config = dict(
    n_layer=16,
    d_model=224,
    n_experts=256,
    experts_per_token=4,
    d_expert=64,
    d_shared_expert=0,
    activation='cubed_relu',
    moe_layers=[5, 6, 7, 8, 9, 10, 11, 12, 13, 14, 15],
    router_score='softmax',
    normalize_top_k=True,
    routed_scale=2.0,
    balance_loss=0.000414,
    balance_bias=True,
    init_std_router=0.0142,
    lr_router=0.000965,
    vocab_size=2525,
    norm='rmsnorm',
    norm_eps=1e-06,
    tie_embeddings='early',
    optimizer='soap_variant',
    lr=0.00271,
    beta1=0.95,
    beta2=0.95,
    batch_tokens=[32768, 65536, 131072],
    seq_len=256,
    train_tokens=398900000,
    steps=5528,
    dataset='wikipedia_en',
)
Below are experts of layer 5 (counted from 0) of a mixture-of-experts language model. Rows are named up (a neuron's input weights, with its number), down (a neuron's output weights, with its number) and show model dimensions 0-223. Each number is 128 + 32 x the weight over its row's rms, rounded and kept within 0 to 255.
Before each expert's rows: a language model's description of what the expert responds to. This comes from a sample of Wikipedia text that the model never trained on.

# expert 16
It responds to: Plural suffixes and plural nouns for people or groups, e.g. members, teams, stewards, cougars, footprints, businesses, often before of, and, or commas.
up1 [163 159 170 144 156 112 161 118 116 110  10  66  35  82 108 177 116  75 124 116 106 126 179  89 149 113 183 142 133 151 140 106 169 142 123 137 152 101 141  87 144 123 129 142 121  95 126 146 137 103 111 169 122 120 124  66 110  88 110 106 134 141  86 138  61 107  89  97 122 158 103 174 151 136 111 103 101  94 179  96 132 177 153 143 109 179 147 134  93 135 134 158 115 142 166  97 145 140 194 183 133 116 171 126 110 137 190 122 125 113 187 132  86 158 193 119 110 144 116 123 161 155  91  96 163  77 140  85  86  98 141 121 143 146 125 119 117 106 134 130 199 139 167 117 143 133 176 128 141  87  82 113 129  90  45  93 114 112 161 200 137 123 115 137 138  97 131 108  70 167 118 130 119 138 101 134 167 143 125 129 137 102 141 120 109 180 118 109 171 138 159 142  81  89 103 114 118 115  65 130 130 230 135 129 209 114  87 171 125 105 152  96 118 106 185 125 130 104  80 146 125 171 114  76]
down1 [182 108 163 116 132 136 104  80 180 143 111 104 166 125 124 171  96 142 139 133  95 173 127 115 138 152 160 138 110  90 144 143 109 101 112 115 119 144 110 143 147  72 164 138 118  59 151 168 126  98 151 150 142 136 171 167 190 108 122 114 126 142 133 125  86 166  63 152 159 111 138 147 184  93  96 134 101 111 111  56 157  96 123  75 153 184  56 125  79 121  98 184 120 123 126 129 157  92  75 125 139 113 152 157 180 155 107 155 145  85 133 101 100  88 128 142 105 119  58 138 101 146 145 111 152  83 136 110 189 105 137 107  34 126 120  76  89 137 129 134 182  93 119 120 179 142 127 151 113 110 143 158  59 200 179 143 185 123 124 133 133 107 147 136 129 110 152 189  97 141 128 121 130 146 124 117 128 152 183 125 163  17 140 191 139 128  99  76 142 166 119 107  92 105  88 150 191  98 107 138  71 198 115 135 150 105  92 169 138 129 160 137  99 139 161 206 116 106  79 113 114 141 140 142]

# expert 13
It responds to: Common nouns and verbs after the, a or was, especially part in "part of" and "took part", plus appear, remain, form, period.
up0 [ 80 137 129 128 145 173 122  89 149  86 116 125 127  89  78 132 101 137 111 104 118 135  83 111 151 103 165 135 120 142  72  80 132 187 130 182 162 145 173 149 162 105 126 141 146 126 152 127 161 101 132 167 203  63 130 147 126  99 164 170 136  57 121 154 139 123 120 147 162  30 148  55 142 124 132 123 140 118  82 151 158 102  98 147  76 124 159 131 113  96 128 140  99 189 117 127 125 165 175 198 157 138 150 101 190 170 141 114  70 146  96 112  98 164  99 121  83 150 141 146 118 158 140 141 142  89 114  98 160  80 116 155  98  74 159 126 142 145  84 138 121 105 129 108 127 136 118  71 159 118  88 104 138 185 180 111 122 109 151 116 129 134 107 128 180 146  49 130  97 150 128 118 149 136 109 120  73 130  50 101 120 134 119 108  96 183 113 141 148 206 167 123  89 108 117 112 115 131 152 144  96 164 106 132  87  90 175 147 105 114 109 179 116 181  92 143 124  17  52 139  87  86 128 144]
down0 [ 48 143 134  83 142 175 177 147 129 102 148 133 119 153 102 117 158  92 120 128  70 104 186  82 110 126 141 115 128 101 168  85 120 146 154  98 125 102  97 178  82 161  93 140  47 185 119 168 195 130 150 108 215 123 158 171 104 104 158 177 137  94 149 128 127  74 147 112  93  81 145 117 127 155 103 146 123 126 174 106  70 120 113 151 148  71 101 132 135  92 145 155 134 176 121  90 171 162 113 151 136 130  63  71 169 121 101 100  93  98 143 124 172 110  99 110  97 115 144 126 204  73 147 145 119 179 100 151 162 102 111 150 184  92 119 141 104 142 129 168  94  83 140 146 125 101 123 103 127 103 160  95 150 155 181 186 120 124 100 113 174 172 136 123 125 102 154 113 139 132 109 117 152 145 165  95 109  79 109 164 136 156  51 147 147 170 160  54 116 147 167 187 109  90  94 146 137 106 124 205 129 115 126  85 153  90 137 124  67 139  77 183 178 111 116 127 148 116 168 143 105 144 123 137]

# expert 55
It responds to: Noun suffixes and abstract nouns like -ation, -ment, -ity, species, development, history, government, often in headings such as Environ-ment.
up6 [184 115 135 102 155 112 101 154 107 143 141 154 124 110 145 164 138 138 172  99 107 135 145 100 103 165 149  93 144 141 121 141 160 151 135 123 143 121 121 118 105 181 144  89 168 116 135 166 107 140 160 110  89  71 183 137 220  83  85 141 132 157 137 110  91  82 174 157  50 127 187 144  89 109 116 144 107 194 123 123 147 126 185  92 121 191 132 109 124 121 115 128 141 140 160 128 123 140 116 133 129 116 162 145 105 167  99 117  88 164 136 162  81 151  84  76 146 143  77 111 107 115  91  87  93 115 133 122  81 136 119 100 112 174 131 117 112  37 170  91 140  76  77 125 133 119 102 101 102 179 104 102 138  42 108 109 121 100 121 209  65 143  81 169 180 141  90  94  81  84 170 137 110 131 143  87 174 132 140 150  68 113  79 224 105 123 129  65 176 107 109 138 105 130 138 168 141 157 125 124 110  97 136 197 153 138 130 142 121 130 126  65 125 134 171  98 156 137 140 110 119  82  90 188]
down6 [148 130 143 127  84 108 212 147 125 105 164 106 135 167 107 126 163 108 122 154 194 138  91 123 115 135 108 125 119 117 127  95 189 113  71  97 146  94 108 131  93 206  44  87 174 143  99 105 109 101 128  90 153  89 142 163 131  81  98 104 133 131 150  90 130  79 145 122 110  76 149 181 156 209 127 118 133  98 103 140 130  96  23 175 122 191 138 204  98 138 108  64 164  39 150 135 106 197 106 127 133 119 163 121 155 170 114 173 122 134 126 127  95  86 160 165 133 118 121  92 148 132 163 144  93 142 116 105 111 154 110 157 104 172 117 171 131 111 140 141 155 101  85 162 106  86 143  88  97 125 122 122 118 100 128 104 122 109 117 115  97 170 121 154 147 100 155 160 133  67  78 184 155 122 130  90 171 149 147 216 154 161 130 156 121  93 116  81 103 140 152 162 101 139 142  84 142 203 126 104 122 172 163 157 120 139 138 143  92 160 141 127 117 117 172  70 150 171 135 121 127 130 104  91]

# expert 32
It responds to: Adverb endings like -ly, -ially, -ically, plus hedging words such as also, known, However, often, been, after verbs.
up0 [ 69 151  88 142 125  89  83  97 144 144 156 161 129 118 119 122  99 170 165 108 123 114 106 151  71 220 159 117  39 148  60 126  73 133  89 126  75 125 173 161 193 157 136 115 125 166 123 113 122 116 131 185 112 166 100  77 121  89  81 140 115  87 111 108  81 102 152 150 187  75  84 118 128 147 118 111 140 139 161 135 171 129 140 100 169 135 129 111 109 129 116 133 147 127 116 161  80 118 145 140  86 101 107 120 106 137 155 128 108 156 139 147 135 136 153 145 129  83 108  80  89 133  54 101  94  79 140  94 138 161  66 111 119 147 117 169 144 176  95 109 115 139 115 151 118 136  82 148 100  76 124 146 146 127 157  94 180  85 141  79 148 135 126 155 117 163 104 184 107 130  83 124 143 114  98  96 164 133 155 111 121 149 163 147  95 114 192  41 162 180 133  67 126 159 114 116 159 151 136 156  53 150 113 142 132 213 184 112 224 106 125 133  99  97 163  84 104 155 143 127 104 152 164 126]
down0 [ 88 165 157 157 168 113 186 116 127  74 129 174 130 185 123 123  70 141 127 122  86 141 149 134 171 184 162 142 150  92 134 111  95 158 125 111  53 119 118 188 120 126  38  96  97 132 150 103 159 116 125 125 106 149 154  87 155  75 116 100 119 131 130 120 123 145 216 123 196 169 130 112  84 154  53 100 111 124 133 152 127 126 132 128 120  58 150 128 151 172 178 141 106 113 176 127 126 143  63 110 104 135 173 157 129  86 175 115  90 109 131 137  89 144 155 106  79 152 152  21  92 111 121 113 168  94 153 165 156 184 135 146 118 150 157 128 174 144 136 104 115 139 116 103 123 129 125  57 124 102  96 176 117 127 114 104 125 104 151 117 176 128  96 131  56 115  82 109  87 108 124 100 126 175 130 145 136 207 100 140 121 157 110 144 143  68 157  78 102  85  99 172 174  92 108 164 193 167 135 166 184 132 170 125 142 173 123 168 120  80 163 112 131 105 137 143  82 147 127 116 121 121 155 116]

# expert 22
It responds to: Plural and final suffixes of abstract or organizational nouns, e.g. Technologies, newspapers, cities, Association, Company, Awards, medals, projects, concerts.
up1 [144 141 121 142 116  99 142  73 108 118 110 108 121 128 112 146 140 134 102 103 102 158 124  81  98  64 126 114 157 136 113 141 139 136 147 107 129 153 126 107  98 114 154 115 122 101 144 109 142  82 124  93 114 102 128 129 163 155 116 110  61 155  83 198 112 108 166 118 148 155 157 158 113 125  96 114 179 146  77 142 173 134 114  70 172 211  94 110  99  97 184 176 134  98 105  94 132 134 102  71 112 172  95 138 180 132  78 119  67 130 141 128 143 183 105 108 102 156 103 109 141 153 122  99 144 138 190 149 184 158 134 157 123 131 156 108 136 133 179 104 166 121 156 146  72 133 117 134 118 178 103 146 116 137  70 214 141  82 147 175 132  87 116  77  88 111 204 141 139 124 181 137 115 174 137 172 137 165 134 152 168 157 177  60 119  61 109 111  87  97 142 139  42 171  84  99 111 155 101 105 180 134  82 202 172 147 118 180  78 122 127  78 120 177 153 156 156  90  91 140 128  82 150 122]
down1 [132 108 134  90 173 155 147 193 121 146 161 150 150 144 107 122 140 139 205 103  97 110 124 117 122  98 148  73 151 114 137 119 170 135 137 151 105 101 136  69 131 109 147 118 190 124 116 198  86 105 128  98 147 154 116 113 153 185 152 112 171 143  89 104 118  84 140 108 134 102 179  97 130 114 179  68 160 137 157 169 141 168 115  91 112 122 107  87 200 166  98 154  71 140 104  99  61 167  79 127 100 115  89 153  63 140 110 124 145 135 124 118 107 128 119 127 123 137 166 115 140 118  93 134 141  83 190 138  99  94 159 191 123 110 138 173 139 110 153 118 139  55 107 121 101  89 158 127 144 157 136  97 178 121  91 152 153  91 121 177 108 142 172 101 164  72 120 206 127  98 137 180 137 133  50 173 125 157 177 127 134 142 189 197 104 165 135  91 107  66  88 113 104 168 150 149  87 116 122 118 151  91 164 156 105 115 120 158 161  93 119 104 166 178  98 118 166 142  84  97 101  65  88  72]

# expert 48
It responds to: Article a/an and capital letters starting words, especially A opening a paragraph, title, quote or table cell, like Another, Alternative.
up0 [147 122  83 104 132 132 208 129 158 113 104 155 134 145 105 114 133 108 117 160  77 122 115 105 121 109 154 195 141 154 162 108 145 148 112 108 145 101 109 179 125 147 149 121 149 145 112 134 117 160 159  57 171  72 130 165 174 157 172 157 177 129 102 105 158  95 151 112 104 125 187  98 149  98 133 180  86 127 129 181 169  92 106 141 145 131 104 109 123  98 180 135 145 169 124 113  90 129  31  96 117  92 115  95  88 121 141 102 146 128  99 195 208 103 143 128  94 145  94 102  57 166  83 155  88 134 158 135 122 109 127 144 156 158 162 100  98 125 122 122 132 154 129 110 126 130  97  93 121 188 112 138 137 160 140 144 145 126  90 152 115  91 150  90 173 132 134 187 152 159 190  57 147 142 200 184 164  88 151 107 156  44 121 108 112  84  80 144 136 168  98 167 135 106  91 198  87 156 106 145 138  91 159 106 155 196 172 149 147 100 165  66 176  96 140 126 107  87 144 117 129 109  89 100]
down0 [203 142 134 112 165 173 125 108 168 136  86 135 166 109 128 166 135 122 163 159 149  90  93 149 121 154 155 151 118 144  96 127 137  56 115 141 169 175 136  71 133 126 171 100  94 131 131 144 142  72 132 188  91  25  79 140 134 183 141 138 103 189  70 149 111 170 156 162 102 130 145  93 145 119  92 107 160  96  65 116 171 113 106 186 139 131 113 149 115 128 170 166 107 124 129 123 137  88 100  59 143 145 115 129 133 134 159 116 115 163  86  82 166 112 101 122 126 105 125 104  91 105 131 167 123 145 128  99 190 153  58  97 167  96 128 139 139  91  98 143  66  78 167  82 217 125  90 126 161 132 102 118 141  89 163  51 127 118 114 177 132 171 147 111 115 126 141 126 187 123 129 122  91 142 131 138 159 122 167  42 129 157 184 126 129 138 120 139  85 135 128 234 130 133 113 161 146 127 120 129  90  58 148 132 156 114 167 131  88  86 130 124 124 159 138 120  92 109 149 122 140 181 123  89]

# expert 42
It responds to: Word pieces with l, like initial l/L before anguage or ength and il, ly, ess endings as in endless, homeless.
up1 [156 165 162 133  94 210 141 167 109  85 155 185 127 158 124 162 152 114  89 162 179 140 140  96  95 170 184  77 137 134 134 144 146 151 108 150  94 136 131 137 152 134 125 139 222 208 133 134 117 112 127 101 195 128  97 113 125 127  71 149 119  59 138 149 104  70 113 174 112 120 114  81 169 103 111 143  58 145 153 110 152 127 138 111 122 103 151 142 145 141  56 112 167 184 166 148 147 135 128 125  79 184 139 121 142 148 137 123  98 153 181 127 148 155 117 123 167 116 133 105 113 142 138 172  98  93 230  73 136 174  92 140 146 142 103 156 137 112 126 129 134 125  97 164 165 138 130 128 116 143 166 111  59  96 127 110 220 166 135 114 176 176 142  91 146 124 127  94 132 137  93  98 113 149  93 128 135 165 111  82  95 143 108 167 131  87 123  98  91 143  76 160  82  95 172 102 140  70 191 133 100 150 124 167 133 137 140 120 183 149 125 125 174  92 167  90  97  92  97 118 180 171 160 170]
down1 [ 77 160  76 166 108 142 132 118 178 184 155 192  89 119 132 153  85  93 147 184  80  84  88 115 148 182 150 134  64  82 108 152  70 150 208 130  55 157 122 133 169 128 120 127 138  73  72 168 123  84 103  97 111 131 151 113 128 176 103  98 156  65 111 106 136 201 100 178 121 131 175 107 140 166 126 154  89 129 124 107 187  99 144 132 140  82 136 120 113 187  95 189 144 110 122 164 135 146 118 100 139 156 110 143 176 147  86  98 136  78 143 176 167 134 150  96  98 133 149 138 125 127 123 111 145  96 149 121 107 164 119 142 122 152 113 110 110  76 117 101  70 122 127 126 121 123 123 118  93 151 128 111 136 101 119  83 101 123  92 166 106  99  96 169 146 220 153 124 135 162 208 107 121 113 110 166 113 151 145  54 147 162 156 197 110 162 190 168  60  96 113 120 134 143 123 117 116 124 135 118 126  96 194 126 103 120 110 130  74 119 156 152 113 110 151 149 128  88 178  99 159  89 175 122]

# expert 29
It responds to: Noun suffixes and abstract nouns such as -ation, -ance, -ement (involvement, turbulence) and whole words like success, role, effect, support.
up0 [105  92 178 104 106 143 118 149 144  65  80 102 168 163 134 136 120 116 117 149  90 137 135  94  87  98  60 150  44 109 113 182 143 146 204 191 118  81 115 124 110 124 133 194  95  60 157 179 115 135 104 149 133 111  48 171 134 143  88 113 129  90  77 186 122 141 156 111 117 123 104 114 154 168 111 126 134 102  67 128 152 123 120 157 156  89 130 135 136 162 151 181  84  31 101 130 163 166 151 118 166 109 127 155 130  97 147 146 158 122  51 110 106 130 138  96 133 116 101  96 141 158 187  92 160 153 161 107 135 150 103 111  91 133 117  80 161  84  62 153 116 197 171 104 120  88 148 162 162 138 102 152 174  98 147 134 101 150 193 167 124 151 163  61 101 116 156 113 166 122 166 138 139 151 101 126 147 155 125 144 156  89 134 117 144 130 148 140 127 118  98 154  95 131 132 105 108 131 179 149 166 109  82 123 106  66 103 151 127 162 142  71 102 157 120  82  98 113  69 125 161 174 107 165]
down0 [134 102 191 141 102 147  77 148 175 136 120 105 144  94 155 158 109 204 133 103  83 133 195 112 151 149 128  71 117 105 118 153 174 139  94 153 189 103  96  94 148 146 134 161  81 125 160 135 130 120 141  99 103 149 110 139  93 108 141 123 127 158 114 118 151 114  83 104 109  79  66 108 148 103 117 173  88  89  83 144 110 112  39  63 150 124 111  93 148 191 175 115 157 102 150 118 107 172 128 151 147 123 135 183  77 115 142 165 135 139  52  99 112 198 124 141 155  87 102  50 178 136 135  71 145 133 139 179 153 160 124 115  96  89  73 112 126  47 184 129 180 112 163 106 141 119 145 164 136 187 166  88 110 115 140 137  94 175 150 120 134 133 127 107 118 128 102 168 142 109 128 194 131 158 118 153 174 142 127 155 108 155 122  65  96 137 142 121 171 104 180 178 148 176 120 103 104 167 139  73  87 140 101 161  98 113  94 141 165 143 164 131 135 106 125 169 104 127  63  86 170 145  98 123]

# expert 26
It responds to: Adjective stems and adjectives before -ly or a noun, such as previous(ly), original, new, final(ly), short, entire.
up0 [108 160 142 126 150  76 135 160 117 126  79 115 152 171 174 134  67  82 146  99 143 174 179 150 100 136 102 137  88 126  43 115  92 117 112 108 119 172 148 164  99 141 153 138  96 164  99 168 105 130 121  89  93  67 219 118  87 170 141 110 126 126 163 129 151 161 178  70  90 187 169 147 113  51 113  88 166 128 153 127 121 147 103 209 139 152 109 138 159 207 111 129 151  71  97 137 159  68  92 124 141 131 122 115 165 151 151 186 141 111 127 105 122 140 135 112 105 157 204 100 125 165 164 115 137 105 143 127  70  79 110 155 156 151 111 170 103 167 153 122 156 177 155 134 112 137 174 120 158  76 111 146 128 102 129 130 165 121 104 109 178 139 161 110 106  75 116 155 194  82 151 153 174 126 137 111 161 175 147  92 117 159 112 140 170 173 152  94 140 102 148 170 150 137 113 170 167 153 127 142 157  93  49 103  61 160 125 127 145 147 129 177  91 114 142 133 106 137 140 166 166 106  96 140]
down0 [ 67 142 134 108 151 169 138 177 100 108 115 121  88 138 144 141 196  87 129 118 121 185  83 122 123 104 107 135 153 180 122  79  78 109 110 160 181 121 162 133  91 176 143  40 117 169 100 156 118 147 153 101 201 149 196  38 118  76 171 115 140 122 109 141  94 141 113 144  65 135 135 162 132 117 111  97 145 106 123 114 115 139 113 151 131 145 143 168 164 121 143 104  55  89 147 180 187 106  93 161 159  91  92 115 157 111 185 104 121 134 109 123 100  90  94 124  69 146 169 117 120 142 125 160 150  83 104 129  82 141 128 202 150 155 156 152 158 142 123 106 127 147 143 170 114 129 115 144 163 141 136  89 104  89 156 100  70 142 165 152 109 103 183 126 168  75 255 124 146 151 182 159 130  66 131 130  90 142 133 108 130 157  95 104 181  97 114 120  60 145 107 173 131  88 132 129 119 162 116 110 104 116 120 152  86 187 117 144 129 119 125 169 123 127 121 115 112  58 145 109 150 118 112 107]

# expert 25
It responds to: Single capital letters inside abbreviations, codes and country codes, e.g. BF-G-S, CS-A-MT, GE-R, A-U-T, TN-T.
up6 [172 159 140 153 122 149 157 121 109  88 144  76 158  99 195 103 132 111 192 137 124  94 160 101 164 156 105 169 178 145 105 119 121  94 140 114  96 175 162 113 105 124 147 168 154 126 169  97  92 171 182 146  80 227 127  54  90 127 127 185  93 103 108 151 182 131  89 104 128 155 146 110 122  86 154 149  99  93 176 115 136  61 160 101 179 122 125 115 113 152  86 169 109 146 100 215 138 131  91  99 129 106 121 120 127  87 148 152 151  90 131 101 106 119 186 129 144 150 187 136 168 136 154 132 103 145 136 160 115 144 124  71 178 104 116 116 145 131  78 124 158 128 173 102 160 166 145 180 163 104 140 100 134 152 105  76 139 131 165 147 141 136  97  50  83 136  85 101 155 178 161 148 152 127 130 119  66 130 232 110 162  57 115  99  98 167 122 112  87 108 154  92 112 110 139 108 151  94 133 145 108 141 138 109 130 132  86 115  97 189 134 106 129 102 177  89 181 170 166 122 129 144 156 140]
down6 [102  81 129 113 110 103 153 158 155 122  94 151 119 123 143 145 118 158 113 119 154 195 131 151 145 163 166 150 164  90  96 165  87  97  85 140 159 142 100 188 132 115 125  93 172  81  79  93 160 145 108 148 203 115 140  77  83 160  97 114  73 111 141 122 152 137  47 157 112 133  87 153  97 167 175 178 177 112  75 198 102 179 176 130 157  80 102  53 105 117  97 138 127  91 155 143 107 148 136 132 138 144 110 207 142 105 161 134 109 120 127 146 118 164 103 125  90 155  91  59  92  83 145 112 123  79 161 164 111 151 151 131 127 164 141 129 116 137 144 148 137 163 186 178  58  92 179 114 131 178 127 165 156 133 177 138 150 158 125 145 115  86 115 130  92 143 130 106 177  86 132 128 132 115  97 120 127 115 111 120 140 127  53 145 106  86 150 132 152 133  85 104 105 112 143  84 177  82 142  81 155  89 158 133  80  58 139 128 138 133 111 144 113 142 123 128 112 107 160 198 115  87 141 227]